Weights of a small mixture-of-experts language model, trained from scratch on English Wikipedia.
Experts: 80 dReLU neurons an expert, 4 picks a token, a sigmoid router.
Below are experts of layer 4 (counted from 0) of a mixture-of-experts language model. Rows are named router (the router's row for the expert), gate (a neuron's input weights, with its number), up (a neuron's input weights, with its number), down (a neuron's output weights, with its number) and show model dimensions 224-335. Each number is 128 + 24 x the weight over its row's rms, rounded and kept within 0 to 255.
Before each expert's rows: a language model's description of what the expert responds to. This comes from a sample of Wikipedia text that the model never trained on.

# expert 17
It responds to: Commas and ordinals. Commas and opening brackets within lists and clauses, plus ordinals and ranking words such as first, third, 75th, Grand.
router [118 137 123 141 138 136 152 117 119 152 131 139 109 122 112 147  76 141 147 111 115 154 134 123 149 103 110 125 109 158 125 104 108  87 101 112 119 122 121 112 124 164 120 169  86 144 122 140 105 111 126 120 152 144 161 141 147 125 123 128 134 115 154 155 130 142 134 144 147 104 113 141 130 150 144 169 104 142 114 126 113 147 153 144 117 146 146 113 132 118 142 134 115 125 116  97 153 133 165 134 125 108 150 110 143  87 151  96 135 162 123 149]
gate0 [136 159 117 141  96  89 173  96 169 138 122  95 153 128 136  81 136 121 139 107 150 135 138 145 145 170 127 129 157 121 163 121 134  91 111 152 109 112 101 150 133 113 119 122 122 151 140 150 110 131  89 115 154 155 142  88 105 113 106  88 174 113 139 118  86 124  78 145 147 127 172 145 100 136 144 171  81 111 162 102 119 126 159 144 124 113 152 161 148 107 103 156 167 117 127 127 159 111 125 120 127 114 143 111 123 157 164  85 103 107 142 111]
up0 [ 92 158 145 141 107  95 170 109 171 117 125  89 120 101 135 109 114 133 148  82 116 153 127 149 128 166 109 111 163 126 161 119 132  65 146 130  97 124 117 149 109 121 123 119 134 144 150 128 106 165  90 106 166 142 150 104 120 131 142 124 146 116 129 129  89 148 103 154 179 127 173 144 145 113 147 160 106 115 140 111 123 116 173 116 128 111 134 164 145 128 121 160 143 117 134 121 166 102  98 166 125 128 114  85 122 154 135  92 109 112 137  84]
down0 [130 166 184  98 166 132 109 151 166 155  93 116 126  94 128 156 151 130 132 129 128 135 152 127 100 108 146 149 137 127 145 141 106  99 139 153 137 129 137 137 102 137 118 106 119 122 116 134 114  93 127 148 169 126 126 148 129  73 123 116 136 182 123 143 113 116 134 108 123 103 129 110 109 126 137 102 151 147 188 109 140 115 116 129 148 100 130 108 114 104 110 131 134 172  85 141 151 112  97 118 170 117 121 158 136 162 146 160 132 112 118 128]
gate1 [133 109 180 131 115  91 117 118 104 165 163  71 126 113 170 129 154 136  97  94 139 117 135 129 125 104 174  96 108 135 135 152 149 107 118 120 174 134 135 136 129 148 129 150 109 111 121  98 130 133 134 106 142 139 120 160 112 128 104 130 171 122 146 124 185 147  91 137 143 139 113 119 164 154 123 105 142 153 142 139 124 149 159 104 117 127 145  87 107 135  83 126  94 124 166  91 120 110 120  97  99 118 116 147 120 138 116 134 167 106 121 177]
up1 [129 100 162  89 133 103 119 134 104 138 133 102 110  97 175 139 141 132  95  98 139 138 144 153 139 139 166 106  95 164 124 180 147 109 135 111 141 138 121 143 116 131 108 160 115  91 135 113 124 149 133 112 150 165 143 180 129 129 123 126 155 109 144 108 129 172 116 143 123 158 134 132 177 148 120 110 136 144 132 158  98 141 149 116 105 125 130 100 119 112  92  77  88  91 172  96 140  98 138 116 127  96 157 126 132 120 124 115 146 100 107 151]
down1 [113 137 137 163 160 149 105 121 106 167 161 115 102 134 143 162 182  69 116 134 136  94 140 131 159 136 153 133 167 191 112  77 134  89  94 152 122 131 147 150 153 134 128 101 155 122 143 142 150 128  98 144 179 146 152 132 123 150 151 121 140 164 122 177 153  90 134  94 108 118  73 102 130 111 107 107  94 107 156 116 129 110 114 119 152  95 140 103 166 155 118 116 101 128 162 170 117 192 131 116 118 127 127 137 113 122 116 140  93 123 138 153]
gate2 [125 134 118 149 145  98 182  83 123 126  97  72 159 120  95 144 138 119 159 118 125  88 140 125 127 155 172 143 122 108 117 117 112  81 128 147 103 119 152  81 139 175 124 105 108 137 125 132 140 123 107  94 129 125 118  88  95 151 112 172 118 100 101 137 147 124 121 100 103 171 103 103 144 161 169 155 117 116 127 165 121  90 116 145  71 156 157 164  79 175  92  93 119 125 161 122  96 133 118 108  56 121 128 139  90 116 121 148 150 109 121 151]
up2 [148 140 133 142 120 110 174  99 156 102  92  95 175 119  81  90 122 114 150 126 143  92 108  92 126 128 168 140 124 121 137 140 118 120 137 153 142 125 158  93 164 157 138 122 114 151 139 156 174  86  98 126  83  93 110  90 107 151  93 167  88 128 105 160 131 151 118 108 110 134 132 119 123 133 176 107  88 159 177 140 113 117 152 130 122 144 106 171  95 192 104  99 134 106 128 132 108 137 116 115  92 120 138 154  87 132 106 162 116  96 105 143]
down2 [124  81 126 120 129 144  97 134 126 126  58 137  82 104 103 147 142 115 139 117  78 162 144 150 126  94 114 138 124 127 109 103 138 104 153 123 166 126 136  82 124 105  79 117 109 137 107 126 115 150 127 171 124 138 106 147 152 140  96 120 138  98 143 116 115 120  98 109 119 147 103 140 116 130 116 148 154 128 125 144 149 160 152 159  84  94 164 126 101 109 117  73 104 143 173 109 159  92 108 136  93 118 124 150 101 151  75 164 134 137 120 107]
gate3 [157 135 121 138  97 120 121 112 125 123 158 104  69 103 101 130 108 131 128 130 147 135 134 139 143 113 130 142 102 135 169 158 122 128  86 129 117 145 159 137 107 156  82 145 140 130 126 125 133 151 112 116 165 117  72 149 106 126 135 156 151 126 127 168 145 113  95 177 123 159 119 114 144 150 103  89 158 123 133 107 119 171 178  78 136 135 163 107 129 129 105 102 183 152 132  93 129 148 167 105  93 164 145 151 128 130  89  83 144 125 140 136]
up3 [169 113 105 141  95 133  99 127 117 123 138 106 127 122 134 134 120 131 142 151 160 115 134 125 149 120 131 169  89 135 136 180 137 171 159 109 132 137 121 149 122 115  87 161  81 138 141 125 125 179 110 140 148 128 110 134 117  93 130 139 146 123 131 140 109 135 153 179 115 166 131 107 147 148  66  75 132 123 113 111 128 144 161  91 108 100 133 126 147 143 113 135 156 117 151 106 183 114 155 120 139 135 170 141 123 122  82 127 158 125 143  98]
down3 [ 99 106 156 145 123 100 116 127 102 111  97 111 129 114 139 143 125 105 106 167 110 136 178 143 132 133 125 163 129  99 121 110 111  89 142 161 172 114 163  75 102  94 124 142 123 125 129 168 151 110 109 163 122 173 117 126 126 156 166 143 158 146 140 172 131 149  94 147 136 138 134 167 143 121 118 125 160  95 152 106 162 149 145  80 127 106 139 158 158 142 113 101 146 109 118 151 125  96 159 151 115 155 157 159 137 118 123  79 121 110  98 163]
gate4 [112 182 134 159 118  93 129 116 148 175  95 128 110  86 143  54 134  97 117 125 143 122  81  99 128 200 163 116 108 133 141 128 128 160 130 112 131 115 166 130 126 128 108 130 130 138 158 138 157  84  87  99 159 125 144  70 119 119 117  97 137 150 103 121 140 126 115 119 133 136 145 104 110 148 122 128 110 158 169  88 137 106 133 173 104 115  93 144 134 120 124  99 132 142 112 136 136  92 108 112 106  86 143 116 142 100 103 125 163 121 110 161]
up4 [125 153 143 153 135  68 138  97 129 157 126 126 123 149 155  80 122 117 134 115 147 137 114  99 167 195 184 112 131 104 125 113 141 157 138 123 134 134 173 158 103 111 112 140 120 120 130 106 145 146 114  95 157 138 182  96 135 141 144 105 181 189 115 112 103 121 122 149  98 121 131 142 113 149  79 144 100 157 134  99 136 126 131 150 146 136 119 119 137 127 136  97 147 123 148 143 123 101 100 140 128 130 137 133 165 100 121 117 148 103 134 146]
down4 [179 152 137 104 152 123 102 126 120 127  97 103 118  98 143 131 140 125 181  87 124 119 146 112 149  99 116 170 155 179 113 134 147 125 117 133 111 114 114 100 106 165 112 114 140 100 156 166 105  90  90 166 133 148 112 146 147 179 145 131 101 149 103 122 132 172 108  97  88 105 104 127 110 184 119 113 201 132  91 111 127 114 152 126 149 121 145 124 122 165 118 138 123 143 167 139 152 179 141 113 134  98 142  80 154 133 118 117 169 137 155 125]
gate5 [122 135 133 112 150 139  93 124 106 130  91 103 174 104 154  99 121 133  98 142 101 136 141 131 117 133  99 168 173 112 147 152 129 139 154  91 117 107 140 112 100 128 147  97 122 119 161 120 122 116 122  97 113 108 118 105  96 105  97 120 118 155 137 157 110 134 148 171 101 134 102 168 142 140 109 142 121  87 182 140 139  87 113 147 139 138 124 120 149 165  97 114 119 170  87 125 128 104 104 128 120  79  84 141 115 111 117 122 127 177 113 158]
up5 [115 120 135 113 129 121  99 115 120 118  93  96 176 101 133 106 118 112 130 115 127 132 169 107 137 127  97 156 153 120 150 138 157 108 153 128 136 140 147 122 142 148 152 109 119 124 145  93 164 100 109 124 104  80 129  95 127 103  96 125 132 144 143 169 126 114 123 152 134 120 149 142 153 136  86 131 109  98 169 127 122 107 106 113 140 121 134 133 133 127 113 129 115 122 107 102 136 114 108 112 111  84 108 130 126 135 131 170 151 150  93 174]
down5 [130 167  99 134  94 174 114 112 111 117 115 134 134 140 123 146 126 130 145 120 128 134 132 138 119 154 127 131 135  96  91 144  98 139 117 149 122 165 155 107 168 158 184 152 122 106 125  88 142  91 139 185 114 126 140 162 137 130 105 101 122 119 146  80 129 157 153 116 135  86 122 152 164 117 123 123 124 129 153 127 142 160 146 114 109 163  75 124  98  90 122 142 116 139 112 129 122 125 104 112 134  85 133 144 136 154 109 103 149 116  89 107]

# expert 62
It responds to: Line-start word pieces. First word pieces after bullets, colons or headings, such as Land in area infoboxes, Men in sport events, and short syllables.
router [136 141 124 140 104 141 131  98 132 130 128  79 107  94 147 101 119 124 155 105 137 152 134 145 122  93 111 107 100 154 143 109 166 103 145 109 129 173  81 149 130 169 127 165 175 127 152 154 131  67  93 105 123 122 110 101 145 110  67 115 133 118 160 161 137 129 124 138 111 113 149 148 147 120 149 132 128 122 163 120 163 173 155 108 113 124  99 101 174 134 166 141 134 124 115 119 141  83 131 145  93 121 158 151  95 152 140 165 127  94 159 138]
gate0 [114 123 176 139 103 158 141 149 135 104 140 110 148 135 111 127 130  83 136 129  85 137 130 157 135 136  88  71 130 130 112 109 100 102 176 125  97 151 125 154 122 158 135 127 133 148 138  98 135 114 134 149 147 124 135 152 163 121  78 116 113 137 126 126 107 126 114 102 141 143 135 135 147 149 139 107 113 160 139 132 124 162 127 116 155 137  92 110 106 117 108  93 128 148 144 100 152  98 140 163 144 141 103 165 145 163 164 112 141 123 155 153]
up0 [111  82 165 138 121 131 130 156 137 115 142  95 129 138 122 119 144  88 144 119  98 116 110 140 159 123 129 109 150 162 106 133  81  81 171  99 100 120 104 143  99 137 100 120 119 133 128  88 108  97 153 150 112 116 162 145 149 135  94 131  83 136 132 108  96 133 129 107 128 151 119 139 155 116 141 131  87 175 122 160 119 155 116  89 153 117 112 115  95 138 141 109 154 123 131 123 153 124 149 151 182 142 126 128 163 142 125 104 116 156 139 140]
down0 [119  98 110 135 122 138  64 150 148 157  81 128 101 115 167 127 121 109 139 112 112 134 136 134 135 138 110 117 152 109 105 143 124 143 130  94 143 139 140 152 128 103 121 112 112  96 160  69 141 113 157 108 108 157 117 139 103  99 103  98 112 140 158 130 143 174 143  84 136 153 113  91 155  90 123 142 147 103 149 134 150 114 129 139 135 119 123 149 132 120 146  96 150 159  87 107  78 115 101 156 132 170 147 152  90 144 129 117  95 121 148 145]
gate1 [136 143 153 110 158 128 136 139 127 106 149 136 113 120 151 121 136 133 131 162 101 176 143 133 126 148 155 139 118 122 127  65 162 129 105 144 140 138 149  84 125 150 118 146 134 112 116 176 132  73  86 138 128 144  99 128 112 159 134 115 135 131 137 107 149  96 142  83 108 178  97 119 177 156 155  95 117  99 135 122 151 123 140  89 142 121 115 141 125 120 118 164 121  85 103 120 106 165 151 159 116 113 106 118 141 109  67 158 130 109 134 121]
up1 [143 170 110 126 167 118 135 124 138 119 149 103 155 130 142 147 135 127 124 142 132 139 155 132 125 158 155 132  93 133 139 125 184 129  96 106 106 156 115  79 124 128 127 132 127 117 137 166 126  97  97 186 112 106 118 125 144 190 142  73 143 127 142 120 139 127 142 108 125 178 126 126 133 146 174  68 123 132 139 132 152 103 138  92 171 123 148 161  84  91  90 141 152  98 105 127 140 144 160 104 115 150 133 152 144  98  93 120 102  92 129 108]
down1 [ 85 109 150 125 116  91 148 111 103 126 119 126 111 105 142 125 102 136 129 168 129 121 140 121 112 160 139 151 134  80  77 116 103 125 136 121 137 163  99 136 134 131 134 185 145 201 144 146  99 103 139 113 104 130 108 200 104 118 174 155 101 120 134 127  97 119 148  98 138 167 158 126 162 123 149 144 167 133 155 136 124 127 127 153  89  73 135 102 171 170  96 129 134 136 117 120 152 149 109 130 125 145  76 174 115 166  90 159  98  97 118 153]
gate2 [129 119 115 124 147 130  87 147 147 116 101 114  58 105 116  99 122 141 101 106 144 133 128 157 191 116  64 133 151 119 123 104 135 100 108  98  71 123  84 143 138 120 111 104  93 103 151 160 151 135 145 140  97 141 146  96 124 176 131 143 109 102 144 144 144 184 145 113 142 110 143 180 131 124  91  97 125 101 152 148 148 167 138  96 106 150 117 149 152 119 124 128 113 135  80 121 128 150 115  93 131 141  99  89  97 122 101 117  96 120 141 137]
up2 [131 138 139 132 104 141 110 143 118 127 151 133  69 101 114 109 126 144 116 128  98 166 107 157 131 117 123 117 167 116 119 101 158 107  77 133 116 114 143 138 131 144 115 112  97 147 132 188 129 154 105 112 127 163 108 134 125 157 118 121  68 100 173 140 152 132 165 105 139 129 131 125 140 147  93 159 138 126 133 152 166 133 195 122 138 147 106 132 161 133 129 119 111 142  74 154 116 158 124 105 117  99  93  90 134 115 110 150 113 117 131 125]
down2 [150 145  89 133 127 135 130 160 126 106 129 171 122 108 126 123  75 101  76 110 144 154 117 158 128  88 137 135 156 163 141 133 132 156 112 128 129 166 120 156 112  99 146 119 122 138 129  91 135  72  74 132 159 132  82 129 102 125 108 140 144 123 147 132 155 130 133  79 124 138 141 140 138 154 126 158 142 114 123 136 134 135 114 188 155 127  98 105 164 116 128 158 112 129  93 141 136 114 158 129 114 110 137 155 115 119 108 139 115 130 113 145]
gate3 [128 127 122 117 137 153 125 175 149 133 195 145 102 139  97 115 107 114 143 140 141  99 143 147 114 114 160 102 128 104 115 129 130 145 124 129 135 180 145 160 131 134 110 138 133 122 143 174  90  92 127 110 118 128  83 138 131 138 118 130  96 133 124 119 117 151 169 102 112 150 109 143 176 134 113 143  85 155 143 182 142 138 135  99 163 154 142  91 141  82 160 137  87 162 123  93 136 105 175 176 141 104  97 150 104 153 163 160 137 130 115 163]
up3 [120 157 105 101 145 145  93 153 152 114 168  84 120 135 103 137  90 149 173 130 125  80 122 116 107 136 155 123 130  65 137 133 140  99 130 120 124 160 164 157 116 110 118 109 114 114 111 176 127  89 124 146 113 115 100 100 148 131 112 138 131 113 115 164 146 143 127  99 122 129 150 153 160 125 124 146 113 152 168 121 126 146 105  97 159 125 165 125 166 113 140 133  78 163 103  77 166 136 151 154 107 135 104 137 122 139 162 143 124 150 138 174]
down3 [130 177 117 153 112 115 122 117 100 121  96 137 121 118 147  62 160  80 152 161 120 104 150 134 110  92 156 165 149 130  97 132  87  92 120 119 102  92 130 167 151 121 144  86 150  99 130 145 133 108  86  92 110 156 136  97 124 132 132 138 130 129 104 114 129 203 134 110 120 144 141 104 162 113 118 172 110 111 124 146 153 130 141  99  60 139  97 126  79  82 133 145 130 142 132 148 129  96 118 121 169 117 152 130 116 112 127  58 153 145 119 142]
gate4 [120  83 121 102 102 145 108 148 106 105 149  89 126 145 115 108 122 124 132 143 128 102 111 103 120  75 121 128 173 131 191  77 158 128  64 120 155 145 194 184 130 123 104 115 146 123  98 166 160 102 116 132  73  55 139  83 128 150 135 177  98 113 137 182 106 113  93 138  92 153 130 117  77 122 151 121 109 126 156 121 130 177 162 117 144 131 149  90 158 128 163  84 127 190 128  80  89 168 178 127 119 127 103 167 106 140  93 126 111 151 159 151]
up4 [123  78 103 113 125 133 109 153 140 102 155 106 123 136 116 130 143 137 153 158 129 103  91 107 122  97 135 107 136 133 191  90 188 143  57 147 139 152 136 176 139 129 111 104 142 128 122 196 138 127 123 137  93  90 144  96 148 153 117 158 119 100 148 179 120 146 115 126  84 109 130 125  78 154 150 128 145 113 121 144 112 175 152 163 111 141 125 120 157 149 127 101 145 142 149  90 120 150 152 102 133 119 114 170 118 139 110 147 119 107 153 146]
down4 [122 128 133 173 133 114 140 131 163 121 125 152 127 127 138 125  83 156 112 114 133  98 114  98 122 163 153 180 120 116 138 133 119 142 128 157 139 131 114 116 188  74 119 123 159 112 135 130 126 152 110 115  90 125 154  82 126 114 134  79 148 139 123 174 118 157 170 131 118 118 178 126 152 135 139 112 112 133  97 101 106 148 117 123 138 123 144 110 127 119 114 124 126 129 121 125 111 179  91 138 138 106 160  99 135 153 154 169 119 132 110  77]
gate5 [151 101 135 140 141 146 143 167 162 119 140 103 128 104 124 157  99 133 134 130 131 127 136 156 154 148 137 144 133 126 162 150 141 107 118 130 110 136 132 101 142 111 159  99 131 116 146  98 135 132  91  67 133 130 110  80 111 101 145 106 132 125 140 137 174 168 106 125 164 123 128 122 109 130 124 130 148 127 151 137 177 124 124 157 102 126 104 150 134 130 111 115 123 124 126 129 110 149 118 116 157 127 108 155 133 127 141 124 131  87 114 155]
up5 [131 117 141 136 144 172 147 161 137 101 181 122 129 154 140 123 155  97 126 104 146 146 112 120 113  95 117 135 147 132 156 130 130 101 124 124 160 127 129 117 171 147 122 107  66  71 177  92 108 134  50 122 111 139 145 119 119 128 138 137 143 104 147 175 146 198  89 122 170 128 127 157 101 148 127 122 158 138 138 162 177 121 169 145 137 126  94 137 150 156 127 151 135 151 121  99 139 157 136 146 167 101 106 142  90 117  93 130 131 120 100 128]
down5 [137  97 123 118  87 138 107 118 113 124 115 115 115 133 124 118 101 171 116 146 108 124 122 112 136  92 127 135 150 158 150 122 114 146 119 154 135 170  78 127 170 144 164 145 111  92 158 181 144 116 133 122 118 139 166 140 113 168 119 115 110 164 132 152 144 180 140 120 107 114 187 124 153 113 115 161 141 146 143 114 146  80 167  97 169 150 151 122 124 110 131 136 136 159 126 140 115 109 153  60  74 128 138 155  94  87 119 148 114 143 146  94]

# expert 51
It responds to: Openers of parentheses and dates. Opening parentheses, month names before years, UTC labels, subscript openers and list dashes starting infobox fields in geographic and sports entries.
router [128 145 124 131 132 140 147 132 119 140 141  85  94 134  87  78  89 149 125 133 124 143 116  86 133 105 114 121 130 138 105 122 124 154 130 115 134  95 109 133 142 127  93 132 145 132 160 153  98 131 112 112 105 111 156 111  97 123  73 125 126 139 165 140 110 126 155 152 140 140 151 176 117 128 152 117 125 143 153 126 158 150 165 162 137 126 161 115 122 119 128 108  74 127 107 157 130 168 147 150 102 124 113 115 114 119 110 112 109 142 118 157]
gate0 [ 84 170 160 135 114 131  86 157 127 116 180 119 113 114 113 114 146 149 111 102 151 138 110 141 148 111 121 137 123 118 149 139 161 113 136 104 159 128 111 160 133 142 105 119 161 126 107 183 126 108 134 141 137 121 100  87 126 134 115 113 100 132 114 112 155  95  79 112 144 133 109 136 126  96 112 122 132 126 144 134 122 153 104 150 147  78 163 127  81 113 146 140  99 127 125 128 124 156 148 153 121 124  97 175  83 108 164 161 118 139 156 162]
up0 [101 154 135 158 123 134 124  85 146 143 152 130 100 153 117 126 161 112  91 116 129 168 110 103 132 116 117  79 124 127 134 145 150 100 124 122 143 115 142 165  91 127  99  87 144 123 122 136 115 100  97 114 122 133 134 100  95 140 124 111 138 134 146 133 159 118  85 123 147 133 156 148 134 120 120 122 156 132 171 143 109 125 127 144 138 116 132 133  70 119 133 113 111 118 113 116 130 138 133 131  85  94 136 194 110 121 142 168 130 137 158 154]
down0 [142 141 162 125 118 104 109 156 131 132 108 121  89 139 135  84 162 135 145  83 147 119 155 189  91 118 115 145 126 141 116 112 122  86 144 111 141 139 158 154 165  63  65 115 129 147 121 140 176 125 140 127 141 153 117 111 118 168 104  77 111 112  78 136  82  80 142 121 124 139 125 123 122  94 129 124 117 154 127 100 124 131  82 162 145 130 141 128 108  99  97  88 115 136 147 154 146 115 153  79 128 150 111 159 109 114 139 164 107 125 169 115]
gate1 [109 130 144 102 112 123 152 123 113 113 149 135 113 118 101  80 150 104  96 153 126 129 153  93 121 162 132 114 134 126 183 120 118 112  76 118 129 133 117 125 162 115 139 133 137 119 161 149 125 105 108 121 117 135 146 148 104 108 114 116 171 148 114 136 104  87 159 126 102 119 193 122 113 143 165 145 108 144 193 125 126 132 117 148 123 103 135 114 146 194 118 101 196 123 178 112 120 122 121 168 132 118 164  88 127 167 112 155 163 128 125 112]
up1 [103 111 121 121  76 131 164 122 103 105 148 102 129 114 130 104 115 117 121 159 132 113 145 142 102 142 154 115 136  99 148 159 138  80  75 131 119 104  81  91 113 135 156 136 113 100  82 149 121  92  84  91 139 106 152 181 103 100 113 113 173 143 107 131 136  67 134  96 145 113 155 118 129 125 162 157 132 153 176 141 119 103 108 143 146  75 140 131 122 143 139 118 142 135 160 105 134 153 121 146 139  97 146 108 132 165 110 186 118 182 124 140]
down1 [146 127 140 142 106 128 164 106 100 107 105 144  89 124 137 139 103 149 149 123 117 154  93 130 163 133 160 136  98 155 125 116 148 117 129 118 147  86 149 112 139 103 126 127 163 105 140 176 142 163 125 113 155 149  92 136 109 123 100 131 145 111 171 131  98 141 186 103 112 109 132 163 114 136 142 129 154 118 119 156 138 149 148  94 107 122 115 149 162 119 128 137 163 106 133 135 102 169 162 113  66  82 102 119 110 121  85 144 132 155 135 121]
gate2 [156  82 148 137  79 120 150  99 162 137 110 127  97 125 144  87 130 189 158 168 117 139 105  78 142 103 123 170 129 126 142 137 126 124 143 124 134 118 116 112 125 121 169 141 115 138  75  91 127 148 151 158 132 110 119 137 182  92 114 122 118  93 101 115 131 107 135  87 168 116 140 154 113 153  81 129 149 108 157 112 190 181 133 168 121 108 145 125  97 148  85 112 130 160 140 161 106 108 138 133 109 149 140  92 114 128 140 155 139 148 139 168]
up2 [169 109 160 118 107 104 111  87 167 114 128 111 122 102 157 142 125 181 112 134 137 103  96  95 155  86 118 132 130 136 146 114 135 124 132 135 130 138 146 119 156  90 148 120 121 117  81  99 141 125 111 134 156 117 126 153 144 113 133 115 103 113 102 152 151 119 125  88 163 125 117 120 151 172  82  86 160  84 131  95 167 164 122 159 117 114 124 112  86 131  61 115 124 149  95 134  99  94 154 163 142 132 127 118 126 110 132 147 102 137 129 200]
down2 [102 171 115 141 107 162 123 142 128  86 167 161 122 167 131 131 133  99 113  79 116 119 106 101 119 118 165 132  97 159  94 156 114 106 121 109 107 174 145 133 137 131 153 134 122 148 156  97 171 128 134 154 165 132 127 139 121 135 100  97 120  71  97 114 149 147 135 112 151 152 154 120 131 129 187 146 115 112 161 126 165 104 131  82 104 123 114 119 116  90 161 156  75  89 134 123 162 138 146 146 123 116 167 173 140 113  87 132 119 125 136 119]
gate3 [162 138 121 164 108 144 130 129 131 156  89 111 120 140 140 117 136  97 139 124  74 150 109 131 125 125 112 164 128 113  91 114 139 152 136 123 135  80 149 116  73 123 119 147 149 135 112 168 138 129 124  97  97 124 143 142 126 159 140  87 126 114 128 122 127 122 128 131 130 114 126 154 105 113 117 163  73  95 182 127 153 131 122 131  99 129 123 153  68 146  81 120 144 119 140 120 106 124 138 119 145 122 145  96  80  91 127 116 116 115 147 158]
up3 [145 162 137 137  82 146 129 112 114 125  99 119 124 122 115 113 165 137 136 154 102 130 133 139 147 124  94 136 136 153  92 124 124 157 108  94  95 124 133 150 126 114 118 117 148 150 146 152 128  87  96 122 107  93 141 131 121 138 133  93 120 118 169 144 116 151 143 136 120 126 144 165  95 120 136 152  73 100 167 139 141 140 140 122  89 121  93 127  71 155 113 111 151  85 163 104 159 138 130 126  96 123 129  68  89 107 111  81 126 111 140 115]
down3 [119  88 125 106 188 183 166 149 129 104 116 171 166 113  89 163 121  90 115 164 148 141 155 200 144  95 115 146 115 128 133  98 111 131  94 125 120 125 129 117 111 129 114  93 114 102 118 160 142 112 103 120 108 123 124 112 123 142 123 138 122 163 134 135 129 161 153 141 122 106 144 125 176 163 132 104 122 124 132 118 148 137 123 173 130 130 132  90  83 156 128 135 105 135 132 123 152 131 139 135 157 120 139 119 158 113 135 158 102 141 149  94]
gate4 [134 203 125 128 154 146 115 129 114  98 129 135 170 113 163 134 122  97 118 136 100 134 123 101  93  87 131 163 155 147 137 102 132 125 199 110 125 124 139 114 158 125  94 108 136 119 148 123 113 110  95 122 148 105 126 156 109 121 107 125 105 113 137 137 123 135 132 114 122 177 100 128 146  92 101 131 120 133 147 125 126 146  81 128 146 140 111 141  95 123 110 141 144  97 105 127 135 109 189 120 146 105 116 168 104  90 140 127  72 108 136  66]
up4 [128 186 130 153 183 157 137 112 107 128 103 147 175 137 160 130 111 104 159 119  99 112 107 109  86 129 128 148 164 142 120 124 120 159 174  90 140 115 130 129 158 123 113 128  82 134 166  99 113 103 146 117 140 129 154 166 111 136  95 125 112 132 140 126 114 127 154 142 134 146 107 113 140  98 118 103 112 153 139 115 151 135 121 132 130 136 121 151 132 112 165 117 121  78  85 110 135  96 171  96 158  96 109 157 106  72 131 159  93 130 135 125]
down4 [143 129 129 141  82 165 123 143 128 117 142 183 110 143 105 157 117 128 115  99 143 127 129 140 129 168 125 141 121 102 160  93  97 125 166 145 170 113 167 137 139 124 134 116 118 148 167 148 135 144 115 142 111 125 108 152 110 110  96 145 112 106 127 178 131 127 150 122  89 122 145 126 104 195 180 146 135 130 115 153 134 114 150 100 131 174  83 142 115 155 113 159 132 149 104 169  75 119 104 129 176 108 147 142 136 120 116 150 138 199 134 164]
gate5 [137 144 137 138 146 120 137 126 106 126 112 118 155 133 146 145  94 153 181 166 152 133 120  93 100  96 124 150 123  97 145  90 107 119 137 161 151 124 121  99 181 126 119 148 127  98  95 129 117 115  94 119 160 124 136 154 150 117 147 120 101 127 134 133 126 157 151 168 106 138  91 108 150 129  97 152 110 172 137 149 133 143 138 155 122 146 158  74 131 113  90 131 122 141 166 130 164  79 175 136 157  78  84 168 123 170 107 151 155 160 118 126]
up5 [113  72 150 120 136 118 114 117 120 128 144 131 103 125 106 143 140 173 168 154 169 144 117  74 100 130 132 107 106 122  94 120  98 122 148 173 179  99 118 112 138 153  97 156 104  82 119 127 129 112 102 155 137 119 162 164 143  98 168 121 115 123  91 138 120 172 108 179 126 164 110  51 151 129 121 129 122 145 136 154 114 135  94 107 140 123 148 111 134  86 131 128 122 130 154 175 180 122 125 106 127 117  88 134 121 147 134 137 157 151 144 134]
down5 [109 133 121 106  97 139 130 129 129 121 121 122  99 101 126 143 150 136 122 152 133 136 126 134  94 150 113  69  97 126 144 125 140  83  78 181 108  88 129  81 150 172 102 188 106  81 113 118 150 152 122 194 152 155 155  88 140 133 155 107 134 156 121 124 126 136 148 126  96 138 112 147 119  85  90  95 153 101 157  99  74 118 145 129 102 135 128 152 119 144 145  95  86 156 165 153 170 105 117 139 160 134 143 136  98 156 120 140 158 124 161 136]